config.toml
n_experts = 4
experts_per_token = 1
normalize_top_k = false
lr = 0.00116
Below are experts of layer 6 (counted from 0) of a mixture-of-experts language model. Rows are named router (the router's row for the expert), gate (a neuron's input weights, with its number), up (a neuron's input weights, with its number) and show model dimensions 0-31. Each number is 128 + 24 x the weight over its row's rms, rounded and kept within 0 to 255. Numbers have three digits each.
Before each expert's rows: "gets" lists some tokens that make up at least twice as much of what it gets as of all text. This comes from a sample of Wikipedia text that the model never trained on. Tokens count by the router's weight.

# expert 1
gets: " ", ".", " (", "20", "19", "\n"
router:079133142145084102149123176135122119104121116131139141117108125100107131097130103145165119131124
gate0:140153162099156138162113142111114112125175106095146127132157150110105152145090133076180156163069
up0:124125128127139123136141140137123118128135112106125160139115179097132140139135148137106155141139
gate1:167155141175134164118069105122127085116150097104132119150133107143149126120123176132138154046116
up1:110148128154109144107107090123124106156133133187102122147122150129153175117098119131107132104151
gate2:146155121154126126146110101147094127112172126147164121129118125147148142158165133077156144159155
up2:121116121118148094152152139110143118130140182120135092120079150114106124163140116119132117117126
gate3:097134128117137109148138102110123105097173131104168142140185175075113168138133079103142088123130
up3:132135098157137144080136126099138142132137137129153084133132165106134123093173102125160127124136
gate4:133096117154121167164184075094096125116158145114101086151124109135103160117151126126149180110131
up4:140124117138117138145159110148105114101119139125107111101138147106125090098110079150147158111136
gate5:108139170099133118118122132132144128127140157092130134119126141132122112093144070138140112132173
up5:114140175122121166127146118126135127085132103123146164139106075154130088154131123104135137149109
gate6:144128127123131112123116121121147151136141159125164114141148131095119149132163062162131123128145
up6:150112133101109130116142158137143116139146117151094103128110166112141140144091143170105135123121
gate7:126113157146118118076161124120132127126168153138069131141103177092157194103145164170136124133111
up7:110127152135128138156144149142108130135116125148133158118126160130154123159088134143139148139114
gate8:131137133146113134131103111134155149114117138147128119096139113122148135134127135140126104128062
up8:111114102094167101112142141113110125162155154158189106111129122104094094152143091137142165128114
gate9:137069127123163135211171109118129118115133123117124130126116150139120139145171148157164113139150
up9:137106120136167130229182101095104104107128105141114109130127134083141150107078139141141117123161
gate10:151101122132124130107139112144137100124105108108118133149168116164128107150150157058134129171138
up10:156111131150125120100122132144124135135142177155153119057160143086123129165039164116091144102092
gate11:153116178157135142132124122144108131159142138142085104083126116141130139143133135144118127152143
up11:132144120141107127105127141145102119143122139135124145091122177139121140109092128159155140157170
gate12:138145189099137117091104143136118103166111107104081126154146153151143119139107112159155159106099
up12:152133092117122126116126133129130153158128127128140130104170158185109105134106098128143163087134
gate13:104169161151127160131186109140089096108093118099101163159123135142193148097109095144118120082112
up13:143134096129144095105086134101157124163116125149130083162118071114119127120137098113116133207121
gate14:087114154102142173160165124162126129137087057120082144130145123130134105171123103139147074126128
up14:106104144110135128124123099111154122113137089107128127118122112089078092115135125100115116102114
gate15:120130142155135145138156104118126114133131110111130105110090094144110066148098161166145119180139
up15:135120132103110148136135115114166161081147104149128154168163081108108078116094120112055117096110
gate16:162107120141122131124143071111126133139080139141122141155108098130103160137129109121121108149075
up16:117142131140122176109149134117083119110093108183115116112147153107101170146085100155125092120122
gate17:106183142136125159134083121106093147121147110157152127123132135095134092089117129139085080134098
up17:165131084127111107135135159141130132119142160132082126088122155116149152163161132167161101114121
gate18:136115102129114176166153148144147123107133173097137153132150153129146137142131148134117182120134
up18:173135117118150133147117139120112128140117097132109090116142088150134115136133110127136118126131
gate19:134150138126149112144143101104099108129114119137133135141119130088092128130154121092115170121093
up19:114119119109123131125118129121137154119101158146202132149160134134136103158169097105136133121146
gate20:118094105125142142182184126121110111097125133119109150130124137127125113147112065090114110174118
up20:221077139145150173143137133120119096108116175110114131102153140143137099149133116123117132143167
gate21:088158106130160096137119123153135114064143129107107162171138100130079100160162098119180079161157
up21:140150089173108117149139128142129122133123102158128121128140106161146132111168106123143155180096
gate22:152158121142149136071107140093168086128152102115118122152170125143108163173152131158119140149167
up22:117120148109151117152141123141096144132102122147119140125105142126155133125153139128165114118096
gate23:137135140116083118132163117127102152075137154126125102164127120108149123153137137113131116112126
up23:160134117110128142156117141091165115155128077100118141102116116132103185100128139111108117161136
gate24:128130125129114159118130121104125116088132139131137168183113154138132126137147115125126118175111
up24:164104115135111113153125149160080117177128146093099116123110132102113128092084159108131091129105
gate25:110116115137121133159172103108089113100142127149132121167143147128103142105142122120121134116193
up25:143137085150138131063140104123150126127114143125167134153133126097078156108145102083099116169146
gate26:144102111112133120145103086134152141132138171114105120125069126123149148125195126107128103199157
up26:083157156096138092092127099153145126094128090142139094189117103097130172122113127122119136139158
gate27:152142137146141124120153129120159105099123102111134119121155144131165155090132146130121173151135
up27:147135127136132166117088117084121100198133127140111152125090139114147154107155107132129116138117
gate28:146149105123124163144100107094123109128125125129116118114153120171146153132167129076150138152119
up28:100133145085123127151131152159152154082167111119096120112144130139134134139126142084155125141129
gate29:137132139140160102236177115098127054147095157127107106159119116125168145091114147146121144117181
up29:125135168113145096010139101113116151139119124094144121142135116116122206131176118130101150182084
gate30:173128147150137134121128130077096128124108117145139092120105118142131123128145150110125139119145
up30:150156146146114124136122150155105137122139150091120132162114115134121100081118138098106080124127
gate31:149122141113162104132094123102127135153118164167130156137117124143123124152161106149120123159126
up31:144121129148118107158124108089115165129120114157111128113111106123119145113079131098099168116116
gate32:128135108111118127125150153115111121182162131080132134099163124119131123152137126135129110145141
up32:171118144174114130117097130138153123143142177130134124093118139098115153158129133139127153139154
gate33:159140117194122172151119117105076136149141137166121135155090111143115082096134114137138196124120
up33:078119121106120130121186080130159123133115116135154113144127142138136127110146142139132163142186
gate34:141127126102156156123173141130104143135151098117096172138166119142123169152090120128165132149137
up34:108132152076144097144113154137115149124135108114074146133134128131145105072075096168177127095160
gate35:154107082148202137146152111127101117119153151114109113127156128084115116118129111125146159090151
up35:149133137128112178129114116127103143113104100105148164139112098153150127130130111114150106170106
gate36:102104104157133115145124109115127148101129140097158133147111134105124086120124131140102123117095
up36:112110064140127113138183140111163130116128124118108130159115138127174151101148133130155136161124
gate37:134108077159157108156113117133137103167157133140112089126146121140095131085134133147102131141121
up37:087175138141144095170124113138111130118188138135127096138139114127166148116137169142158143107154
gate38:116151190144078136157160135119109118100169134098131113162081121152142144112101091101123122126113
up38:140131111141120123149129125138108131140129151120103090138102109163146140138164115114183155140096
gate39:160114083152141130171130115097097127148069091127129168115137114138138103159136123143175140138153
up39:100116125110127162132139110149152150086166135091123131170135150152119110136134144107155127132094
gate40:115111114150157152112121129125129138131113114107103137101128090204147104135121106132129150154124
up40:140140125154161124128106160113119121146091149192108099080129088165135117130149114169136143147117
gate41:119154163132116161127154105099108132148137124123108142072129115136120106122135101119145117137155
up41:139124093130162143133129132116094162169171146142143132147137095134177182130135122126173110177158
gate42:124140118123144140146116108136118112106121148087125104128098101139114123151135137099144161132125
up42:109152117134113146120114143118130133127140154134197100113139127091109152113144117085164125133120
gate43:117135178140134152157112123088104121094130111141150105128102154099144127126114111112120130156089
up43:116131167122136103143091089110097144132176121116158162128126133094152071079091149119115122068128
gate44:153110178138138120138183103118133117123116111148116143127105088127151129141117153139145173161124
up44:125138108117132091088108111143141133089106130092099102103164115123117146116132123094161143106102
gate45:147081106090141156159172150095108105114125128120131166127143139116105149158112158069108113140121
up45:167110108110139112134194150112116127107115179166099108137107136125113107162134100161143122108125
gate46:105167156148115138112113135118149112145153113112135105121124100155093128148093134125167091179134
up46:173131160117107129149155123141111117162145134117135111118103133101176108167110137143122108168127
gate47:128126093145165133101154117107092141108119076127096138119122139135112111117128145123149132107154
up47:085152135152127150114094147132129138075133076112122151106111129137126090156144149120138128133148
gate48:156110139112138131124127132125130109154107109128102153123085111088109126110109133134162098158091
up48:119146131120128105135108129131152102122120124138147145156134094154120131110142153108126127111128
gate49:148130169137100152111128123140139148109153144149114102127134146095133106119132042109126126113073
up49:148148105121120091138128136124123129154159141138095107107123158131175157142146106143118185172132
gate50:154103124148145152111141115146140111121100135106142137128089154092108151134160119173163132147131
up50:101139132089128095116139141166164099124164077130095152115151139098110113134126106134084132119120
gate51:123139169172113149172119096135117131149122152139152147151106144137152103106115125126138156111119
up51:162133086170141132116145146143130145185057095108098162108099139141095149137159133141150127149120
gate52:139106093146134127162164092105126104127095156147119139111086167143115135102194188126141110121134
up52:133120130121113164103128119114137156160115120187109147134118104135135151145093114159125082123086
gate53:153104137131132132132111138103072119144115125142154133188134123119162133147133101123143136157139
up53:151101115141125138142134125107089125144079123123094149127084106144139117141119136133093141084129
gate54:135119113111126139062117135150098115146148073142135151174118148155103122131115145094102115164147
up54:151087104121115089131146148141140121158140112125130119142125145071141118142138164157086143127134
gate55:167117102150138133141088082132131125135114125094098107122118083153087121145177151104153167076149
up55:145113102128101112125118152122139143170136113108128062142128115111136100106068163157135130097074
gate56:130115093151138114167122102092120145125128145134147159119129119144132103124173135105124141146166
up56:153105116152156138145139106110075119114102138124090106157145128163113118132140120136113138155151
gate57:128129142120135156185141110114138126102153192135150110110139126124136096171123088145101146147124
up57:145104093126133139156165115115124129140101151084112172122109113092115137103118141104104086126125
gate58:160111127139135148131157129103119137139145134103106101117172129101165170131152129131104124120149
up58:089148132072119145080103102129171100092112101145090134120176163126115086131155138103151103081112
gate59:148130128138157196122140124101094128090168111153076101142175119152112146111085094145119136111176
up59:141122099127137130113151110128135114113104134128092120126095154094106121125117081156131127162150
gate60:074131137105145083141096148106153105111143108089170099121137165135123109106110124117119103124129
up60:131150122134160091174107138122115126157149122115105107069134114111083129089154127114163176108150

# expert 0
gets: " the", " a", " of", "'s", " his", " The"
router:191137093199170155168137056124078119146124129161130133126142088107138099132124129135111138116146
gate0:076180125097155112124094121137113115115149129127146110177165104154109134096113124109159146104132
up0:105139149143139137114120125144112129131131143118104123119149111118139125122129105123104112112064
gate1:120152117126138155128116097127141126127107084108115143104123143173143114145109114167124150120148
up1:099120156179128132106133123123159141123112115142173114139152118126127129120141108104107149095125
gate2:134115156151200110149179115098140123152100112118084177120113095165114125156120103137133180144117
up2:122174135093103112132105168151136122119149105111134139131175130128092151136111121110151163071116
gate3:151139099162126163168138127106095145148127098109114117090146138101159121157135129133157134143144
up3:100124206096139114134141196139115135112135155129113130114130170149124133135138112117109108113111
gate4:114100162113121085144139159100166104162120153141115103104131124133135120114152130111127134101106
up4:149114134127139092105099109084140127154099165149125120067078155098107118113145137142127122106110
gate5:134145096151187149162145110110095138119092176153106166146129156125125118133116109154173157156114
up5:158123138152154161140128126099134119104100176135130137122109081130113166172141129159149157111094
gate6:143136138145161117137110138138102121117122089072129118128072187144124105152147154146134150153123
up6:148137119125129118125145122142100144207132083139146097136120115104133144121140119143113150100102
gate7:117124090111139122143152131132155146105094096137092132124194096178109131161098095105177073129128
up7:134159127176131120100073090106118116158114178119170142186144133092174140113162147114129143161127
gate8:177125101113105094132089105110075125133162100122084138123125155115193184135160102128133115169155
up8:139100166130153116107099181145139129130110148125120100159160107147100141112124123136090139084108
gate9:143134142141137138156070117103121125172163144107121103168117141131154127115097140139108153095158
up9:137139160131100139120115103118146127157159119158114133122117074089082111125119134082138179098165
gate10:174123169130135166093104119111127112124128121120142124140114085118086123145108070185153099103128
up10:105145131154144111112147119133150111110141141139101087161138118158160145110153156120105131139098
gate11:149148138122174122119090103143126112120075151115094114126189133131107133132113109132131086170137
up11:097129170105158154097110114130162141124118097112120129098127140090100122131103082140155119131129
gate12:118098080110135124170159128109076134138110107142091154117102173150152118158147125124146097207153
up12:147097133081127135145113105126131115097152120156141088099146156167143088149129158148137096114142
gate13:134133104157120164101148165128144138155137144160121150113094115143107159137152104166158116104169
up13:121129115154104101128134121125154126150144137156174071113117136100113123086140122149108160114094
gate14:190105103128116133129099145123089159120105126145132097128164177109139150129174116176128122115106
up14:117128128135154138115102147133115118140108143110072159108117110125078121161128126128141059171119
gate15:089093109144141155106154117139121142117119175100126117174121129147119128114136123106136113123175
up15:154127105153145101111098144139128132135123103125159104103131111111132141139143104126132101119125
gate16:116118131131200162131144111120075134150170107140129138166155103147131131106118110134167142143130
up16:141126111146184148126135110152093157146131108140156156148158141132153102124088143160149096152135
gate17:128150126124128160090171097149114123089087139149130098148153163111100146075106140169118128162125
up17:132114135096105117132107171149144108163181128099149114142143156130151101128120125161144142143144
gate18:112143130142145111108065151112084104134118128115105140098111112112135151082125146082124124116128
up18:093121119105103146154164126147149161167133196149152122142092134149117112139132136122133143130138
gate19:127155103119151135096137124123126130123089119121141156179160152138135083154135143129104156146126
up19:112119128141123097112131136120132131172139109125102094091082106136169127122121115149123158157102
gate20:124101087148169135114140063103133117140114138124118179146158144135126136145129138081136138152172
up20:108130114129142114123145126144114127133080154118095130131135109123077109108128119119125084109156
gate21:113109156100110150131141083134138123112121150166094133108156161137090139127176121138104148130133
up21:075113136142139121133136090168108124130138101116131139128099138128135147140113144123143147105133
gate22:116135145152174089158122123115137106115121141148132173166099167161155131111149125115110128132144
up22:104177092123145104155103173135118087092133141137134124109137160097140133115175128127069147146103
gate23:119132118092139103126166101118141117121137136105106115120099138135157163106157098137121133107113
up23:125143108156113116145113090141113134132149089142104148109122109147126123108093133151148131141124
gate24:139153141141121148109067092115145119097132131118123149158133148132131117123144126155139148110168
up24:118131140117138111148113135117138102187139150131106116138108096130116119065153103135111135160148
gate25:161111111127139142146145117119113125167102159132133112138139117136083142157157081131149102121110
up25:140087168121149097134127132138119122120165113141125112115104135099146118112117179155150123170140
gate26:151108111142159144134138118086115116113128155082097174113133128137160114141105104157169133136108
up26:088130120096096109104119149155101117133101083105128133151157123101165141149121152111131087140144
gate27:169115137137137128127132092092093135146116160120107108106132131093116126163188080129146147116137
up27:141111105128123148131121166126155093137148150141140152166132151163156108121084122119135077146148
gate28:143120112140103112146141129056107123095099173153142142113099157112131161124153126172115113153112
up28:102144126143103115089123115163126149111092123138134155162139125133140126127104151110129099130140
gate29:161140133134139107154103103121100112121115154116082121136122103111145123058114142129109124154092
up29:159165089102141188154117111108077134139118118126118125096125108116153153150109161121117122100158
gate30:143149116113126126155146180134117118107150112156160132102094122112147126127093139156137154077128
up30:132114131099135155115102135143137129130125158140130107108129153096138114149142152091135128173158
gate31:134106105115127085142134160125123104104123098120144106137099115181150123147153124147141132138136
up31:125057132107122142152098130098185131113113117154112114153140152135133176156096089158128115123114
gate32:124131170140119147169134144149121113122148179126116160157154122135131188145138089179137146151153
up32:162118152126104138149132074112112114156176138144160117132084116116135106086128093113103167130109
gate33:129121101144129164137138137137125109119166116150158102132150145147089168119156180137160084139144
up33:118144152120124099132095168123133129128150130138111138117097182163146128122113156133125159134138
gate34:138130106095167160111205080116099135108095092165116166105111113116128103125110126090150128127122
up34:140123159124144125123076162117141101104137161140121178148147123136143110108152089087120116142169
gate35:175110135134135146119179180146094133124151123142140115113127081128137145136126160140140125127159
up35:101130113151158132107118113133135126116109149127143141137081119101145091106128085123127158135184
gate36:128147129133133148155129143118132144136120163127104182113081143144113128169160108141129135157145
up36:093112160125143116120102154125136111117116099096116152153138096115111101122116129117116113091103
gate37:152141194143146113106114079124142132146151100129123097134104158121171168125167104207108151131066
up37:106117101145104142098098123142166125099133087079127139157186109163120159123129127096160120107180
gate38:141126184136134137098154089133160104152089150138148139177162113170144114116139112140142144170118
up38:096117113098124138086119106124117146115166125095116139120132118131145174099085179147132154092144
gate39:119091151132120146117098088123122152079098170153148100129188131175132096110099138172090107088107
up39:105128149109157144115131074106142147122130093135131136096117172100140088106115114126119100137102
gate40:131119109152094162135127119121159124133120112160122121138134125152116115159136107114154150160108
up40:112154140107122102121129124173137145160124123115140124135134109093170160109096138105141092157134
gate41:118135146101161108131122084158144098112125112171124153154107141142139109112174169190134148125113
up41:161132130107174116113123148124117130138088103120150134117132126152153111132117150146104116139110
gate42:149145128121125084113130119108152112119134118129129119157154155136155116107159171146105167147162
up42:105080130118119096133110137123159142115130097123107098091154198117143117139152136148131159157102
gate43:136145122160154116132133096111127133151124107103124139111153134073133151109159113147127175121117
up43:157131130128129149114122145141098123094119128127163145127096122147152114145116099125141133126131
gate44:140135148139146140173113185162102102125163188146127145101112129138118145185158151123093147113113
up44:148114127104115151118124148132121112150136124163131127127172090168113111132111116149117089126123
gate45:165133127143162132119099093120179094092126157120149130146169114115103160080134107184141171133134
up45:144137137123094124142136168137129126163110147112141093109101113152155118148114129111076176132126
gate46:152091195119113150097125124133122109094066088108116147106173176158145098086137117139164113139131
up46:137179160166097135188120161160104127110095162148175133157113123136121117149121148121174079133117
gate47:076152142072140095086105133129190134124097121133117100151131122159167175166132135139103109114129
up47:152149144135135087109118110142150114142177091150135147125135088140104101120160183112138135115143
gate48:093115091113138084158124107131137107104124132127113142154159086158118105113161138105128136143081
up48:102138145122095108159135124156140137132117132095101103103136176143108137129139118124146166119126
gate49:120133112148120079108079081127116132157151108130126083131144082112102088115103157103102129134167
up49:127121151149107143170117139132131116127103139149138101113148108117108143129108097167143113104101
gate50:084124127145132123157138156117114118118129115137101159106109125109136146135146134087156115171120
up50:152114147122112129170176122119125109123132133123087148146101116146112102154080126092132147098141
gate51:119145140179147122151109111125135137124156095097162128120120106140171134126162093130118087126090
up51:135116112122118105105146073156128129122126145155125118172113105136115174135152134150102128152124
gate52:177112148139163097110112105066102123131110157125112138107123117112109109109181114082107169151127
up52:120086087131135112156136139091063148153110189106104137119157118082142157115094118073109115146108
gate53:134176113136177186166147144134096095102146091117138107168098126105124117131126113148104136153139
up53:124132120148152178119146157134131119115104137171152122125117108120104123144125098165112124132137
gate54:095087107132160160146102134141125128143127115119150128153146160137152143143094134153102120160087
up54:158165136139132107139144095109130132118152128132174143154167164134132156114165151104104140148149
gate55:134146160167117120137111109157137134090126181108124090124147162086183159121125129117123142108172
up55:138088084143121141112126148106154128189142125181127150158165135151137124111141186112101154161115
gate56:130144134103108174160167074102111140101130197125072133112122123127088133167183094101171112152141
up56:134126162157138149137121114142113128145147126115126154150179126145116113109121149131132096116125
gate57:104172143130177190121134087149116111131125117131120156122149154175120129124129112133168102133136
up57:121116127180115159131134171138135098123160162132149120140137141136103128121056138113157157124139
gate58:155084158121133114109107155132081127163126133149122131097119101138118144035123131136151113114132
up58:118139098115121122129105147129144144168166109085129127104157106105190108146108117140090145097101
gate59:145135132159125138124133074087096136166107122142114126141166120103134151132190137121157175121155
up59:151082137153164122150093145112105126087107134176148115162111139125157103131100141130133127143117
gate60:151125134116151143138105123118057113126153128130143104118118146151132098149136117177148089128108
up60:112107121138152177128122126121125113159101106124117101110133111167099140125161128146166096105124

# expert 2
gets: " |", ",", " to", " in", "|", ";"
router:162098127097123161075122134130135120140151110105130116113175145144120138158148141128140150110095
gate0:149145121168116097130134171125122116109115123125102153085175139112166103120130131108084151120116
up0:131101120117143121104119130123149131130143124126158104143156124084123143148079148133131143105084
gate1:190067094164126154175149124091121141149140124172119131152138166135145154092151090157150101108154
up1:078178110072145102075081117159140123184122159146110113166160145134130120125152107141104152089157
gate2:135125096125211114129120110122103103108122125098145164137116119115126169155138125145116131125116
up2:147149115140098134127143135146156182111115087134103126129131109132150155092134146101136111157113
gate3:152113158114139142137120138105107110101146096102091156105125101150141181148106151133127134077133
up3:170110143145105128110106128117128116143168134165146069126131108073155141130158105122098153155111
gate4:148112134140114142131189117125127130124113094128119125134158158137119125081125110142177169131168
up4:095140126126131143094098146148153110073133146124142147125118108111104134182104138146105114101134
gate5:138161167129173106106165088121139151072153145106166137111111149094102139142163112114141108159138
up5:144137139162182122140098092136113136118186113139128101138132099146135193127176129131085100065139
gate6:146137123101135145145098100103115106087135088165139074124186191117103128174119118150183139135116
up6:152132126157078150131155165130128131098145100120117125047086113156096096109083145112125151077112
gate7:139124167086166093102121114116095098093102143114135127145106142114142140143136104106134131160139
up7:087167147091075112111121142130177126161158143112144140104090165130130172133118109143107116115100
gate8:122117139133142108148101111120124110114151130132126166090063132153121124196147140103179130133116
up8:111147138129121093086076147118140139149173136144105134113089098158151147128126142171112148102117
gate9:166093133090150150123121111116176160061125135138146125118097111105170156075101129159175105111108
up9:149100156110127153101134151124130112109088117111130109156141144183127140126126154124111122138112
gate10:113134183129116091094117126169161141134120142105150115113094198106128123092129145106079148126121
up10:088087108131127096146094168136122128108139095127109110132113117154156133131137097165111087164138
gate11:155118135115153124125152139148103120123094112120080105126121146106087127123115090147167107164122
up11:135137099066152128086171146143114138114094101115083108114144164111119142145171100150181140170136
gate12:136143101154156147142118096123096094075089177111102174163121142090128119126105137161126123080144
up12:130114131139116110141129130122114145096138152111145168142112117101098101095101105127094103111171
gate13:114107151121105116142177115128138092159148123176143149162071133085150168126120117113102182150150
up13:117138130127154069158140140117136123130132136154128134127165144164127116116126105142122114163136
gate14:139114163107136092125147125143125115129131065125145144139154106123150102158104147134104127133098
up14:113126127127154132124072131094105115121149127163101126141112131113116122141110121101157161155117
gate15:146118114178153127138134075064139108113148164122122161142167139124169131121178116109150190140145
up15:123151157141129119138131113132134114095111132142099136100107116095122123137142120124146142109111
gate16:120150153140124105151100131144118133113152147129133160143089137135129110135144164121135138097112
up16:125115100078137132139123159144126147141103105138139127136143150074083162113161102142120122122115
gate17:115107143115157124121109162127123139116150136110099171150145177127109136093120111124132094153100
up17:141157147139102100127125117145121127162183126103131101166119086136180162121119096122115119095106
gate18:120145123155154114102152108142127106149128147160138141158138126133106095146150110130121089192133
up18:139102139127136164123156122147161126066119114151118111116134090136126115146136132135077118110099
gate19:107105073142169127162152144103091112079110138123147185133121105159132103115142144088150110159148
up19:153074151134146108106107146135112124116104122102117110137126175143166142123102115164106139106103
gate20:134124168114142134121139107118134109086189132086138129186150161164133138102166113159161142159141
up20:133119128094106101138110109142130083105135105143116096112113124119126156132143133073108121127158
gate21:150153120135117122146087125138148127136144157119114118140140115161149105159108146101088101159177
up21:161121122191157200191093134114079104114160146108095129141159163125129134120111157126138069164145
gate22:126171107150205122127127116097099087095109153135186177168137141111129122121148088095110122138095
up22:146173141128118120140083103149142116123137136137108107133077127127120123167139126117156143139146
gate23:134152128119119087149130112122150135136136117133082112163162155098163138152113144118153137134124
up23:129094155140147117136183147116162124111141125153084137142113115129126149107137114133146079125136
gate24:124135047165104166193159130107093138143108113101088138142147152099110130148147121156110165126125
up24:123137119135126127138123122120148115137115122142124171095146116148098129143134157081179076152094
gate25:155144131202159143134125105089092142142063125122137110129131126102145139159149119127134160112096
up25:158132124155159106127093162106135141163096129141113106122135078101128145094147138149120125112096
gate26:118156143160160113126103127123113115130107090145142158142160133154099143155139093155156143094153
up26:095144148121125120115159139135115138129109077132148138146168123148109146128115126178181111098120
gate27:144156128140149122163155123142100108138087164129109133098165121121141104129116104130084110134117
up27:169126099139118186132110140140129141099075134134105163106147118123105104140129168129117116179107
gate28:161099125113152123165116118128104133125054100119154120111128145104137120133125078141130113098120
up28:059151143104146164111116132126118125074112099142132169149176144186132122128136119128151123163167
gate29:122136154132108090110102158136134123130112154109129098161127140148151124126164131133120115149113
up29:184147140087162152132159098137107133079129102141089129118139111145113173091139083136158165122092
gate30:083131142079129082116196088125141098131109088119098108159143150145168181094169111150103135125133
up30:107106126143149100169162122117096129144153130119119185167118155109148147109135102085132115163140
gate31:107134119104134097122140147151153134083117109140082126140123147099076129132118157090147123116147
up31:168119097119108137095158084141163118107170152158168159102153114138162110141147148148164155088116
gate32:148113126130139132135120111117136141062125169140109146099130123154111134156158182179140152105087
up32:136101115103116119117127089158162112143132124129114115107157141141173162154127106104155103130122
gate33:111196159147122122118110079160127130094088143177106116164078134093149114128133136153122172123108
up33:131118142122118091181121156118112141167147144088103173120152158102188161133058133123119117124142
gate34:155135126152139141122162112127116132126112120129092142161125116092132183081151103099161093141088
up34:112120095120115163134132150141116109114182134163126095113118134152179186126103139119126132098108
gate35:141058131127157180154179085121095133146088125111133100152107121074135127110100098164136157119156
up35:119136158103148098111149132158145135135177173150153156145109149122090174108165134135125113131130
gate36:108158122126133109143134128097133138167131096119101121132119116119128134164127119118144125138129
up36:134134166085101093166120142166152132136132149147121121112119067147106108118080157157141138092140
gate37:113104120117136112123124126118140122124118133142128155186137127155160145156142135160121137160143
up37:155126069132131153150134101144116149155146153173127091095106148129128153111126129117162146141139
gate38:115117150145156096127143080095091085107122143135122148132096118095117140139120126112144141124144
up38:130087154180143121156151110100119123132107122124126179143107167087104133159148132102106115131129
gate39:160152150105133119130097108151106122123103143161132070162094126105112123147145135152117163090105
up39:183110128108127116112128139145130150150148144145129150128162127056131148112164121101105128111144
gate40:123125149168122124145148123114129124137084115137131089108144109110127100133126122119111158149131
up40:153119136130147158099073134138136138138117141108131115119128106096119121174109133134130092094117
gate41:154122137146159150145100094121104130153109105161102104162101079105128115155111131124138109095075
up41:146099118129157172118128121141121117150160120118161091128132101102098103139140133122125123104086
gate42:140146165111164058103141088122163110121120116172120103117097121111157161115131154132113157128114
up42:104177113090123131084140143137158151083096125135085144124105157144125165138110134088133140115116
gate43:105123128183153100127141123119119107095134124098154112147142113127129127111192128101132106155084
up43:148135089073161106168156126086126115124113159165156142123114186071155086111151094151167117156137
gate44:140103119105168118176101156100095107141126162129094135157156122134112072125109134113136150143093
up44:133101127102180094133160116138142146123166147113114120089073116098143151112152148131112148144116
gate45:144132133149147145070138122094119116095107151126139117112151127129141176119179138118137143125106
up45:161139146145128134133152124101126159097119109119142132118151107119108120101153139116161104152163
gate46:164095085128132116154090129096132112092139135132155133119149127172189113134117119118113117123128
up46:088145157143149145122160096119135133154124135132082122100116101075110140139119151151124157121119
gate47:127098119111142111142165117171141105120134156129152163153152164132115161123144127114133110161192
up47:096141155120139125103124134096128122134131093087079137142112115132128115137086156140122124132123
gate48:144123110144127137110142124133154111180131137152140082164117112094106123139198096110082153125108
up48:166141130124133146140120115116145131177137161114150112088120147110105123098132113108126144081141
gate49:138115129161145108135125112088122102146121155116138127137118118130113162135125139146143092078080
up49:167120131175131145154149153147135125120147132104141109099123132157165120136119155084125124086168
gate50:184101143111144167119146094101135134138116124113122145099094106101149129103152136120193123122082
up50:167088111096121143110129136107138106081137127134164113136178126061117108180123142096143109157078
gate51:102168129116129124110132114135148090122119128129134100138086112135144107110133121108094183116153
up51:148113113115146152121129087115150102111122093146124158111114112119139104141124174143083131135109
gate52:114147105170147146166110156146104096159125129125157111114169142150108095142127141143083146113107
up52:118118156152175122104150115117147147074116107169103154168144091161134079139116139119120142110157
gate53:145122118157142143121154109131107106177116118164120112103158133134121159140187060165161172194146
up53:126145114163088117122151127131125134149131136135114147120114116141117143139126132128104143134123
gate54:158124112143154106137155117133110119147098082105111126134110155119164109124167102146132113151135
up54:151125106141141129139125148139098106145159161133094136104135080150155184122132156134132149098128
gate55:132127078170127107151129147090130101114089171120119169126138095151085153153145134147097116175089
up55:104154132150129096143130129091121114088101155126138144118121145115122137094148126165120136140074
gate56:173081116173153113189127111116070123170114126120079117164165153147139168116136111133145151082106
up56:155150141073163120135109146116145109122183122119116104124112089124119125102134189080115112143108
gate57:161129098147169120121141152125101113163130086123107116124109147128103123159123132128149129153122
up57:139108162103137092123153134116129104113157104107095135104152143135093102130138134137150105127069
gate58:112125114156175108140130145104092119152109086104143181107181118123127105118141125082182113136117
up58:085127111147109163162137147100123161147142074124122169111148120132108107100129172124145138115113
gate59:117129133172132106126165161105163104164124113106120123126131123140113153124162144113127153093138
up59:126160129148122122160143131108138136135121145125124147095113095107120147132155089091095161114118
gate60:086132125129167110148137127129114121127140090079114147166127149106147151079107122098165120177150
up60:147141128113120124151127137118087129147114121138111125134106112111133138117150130133176112122100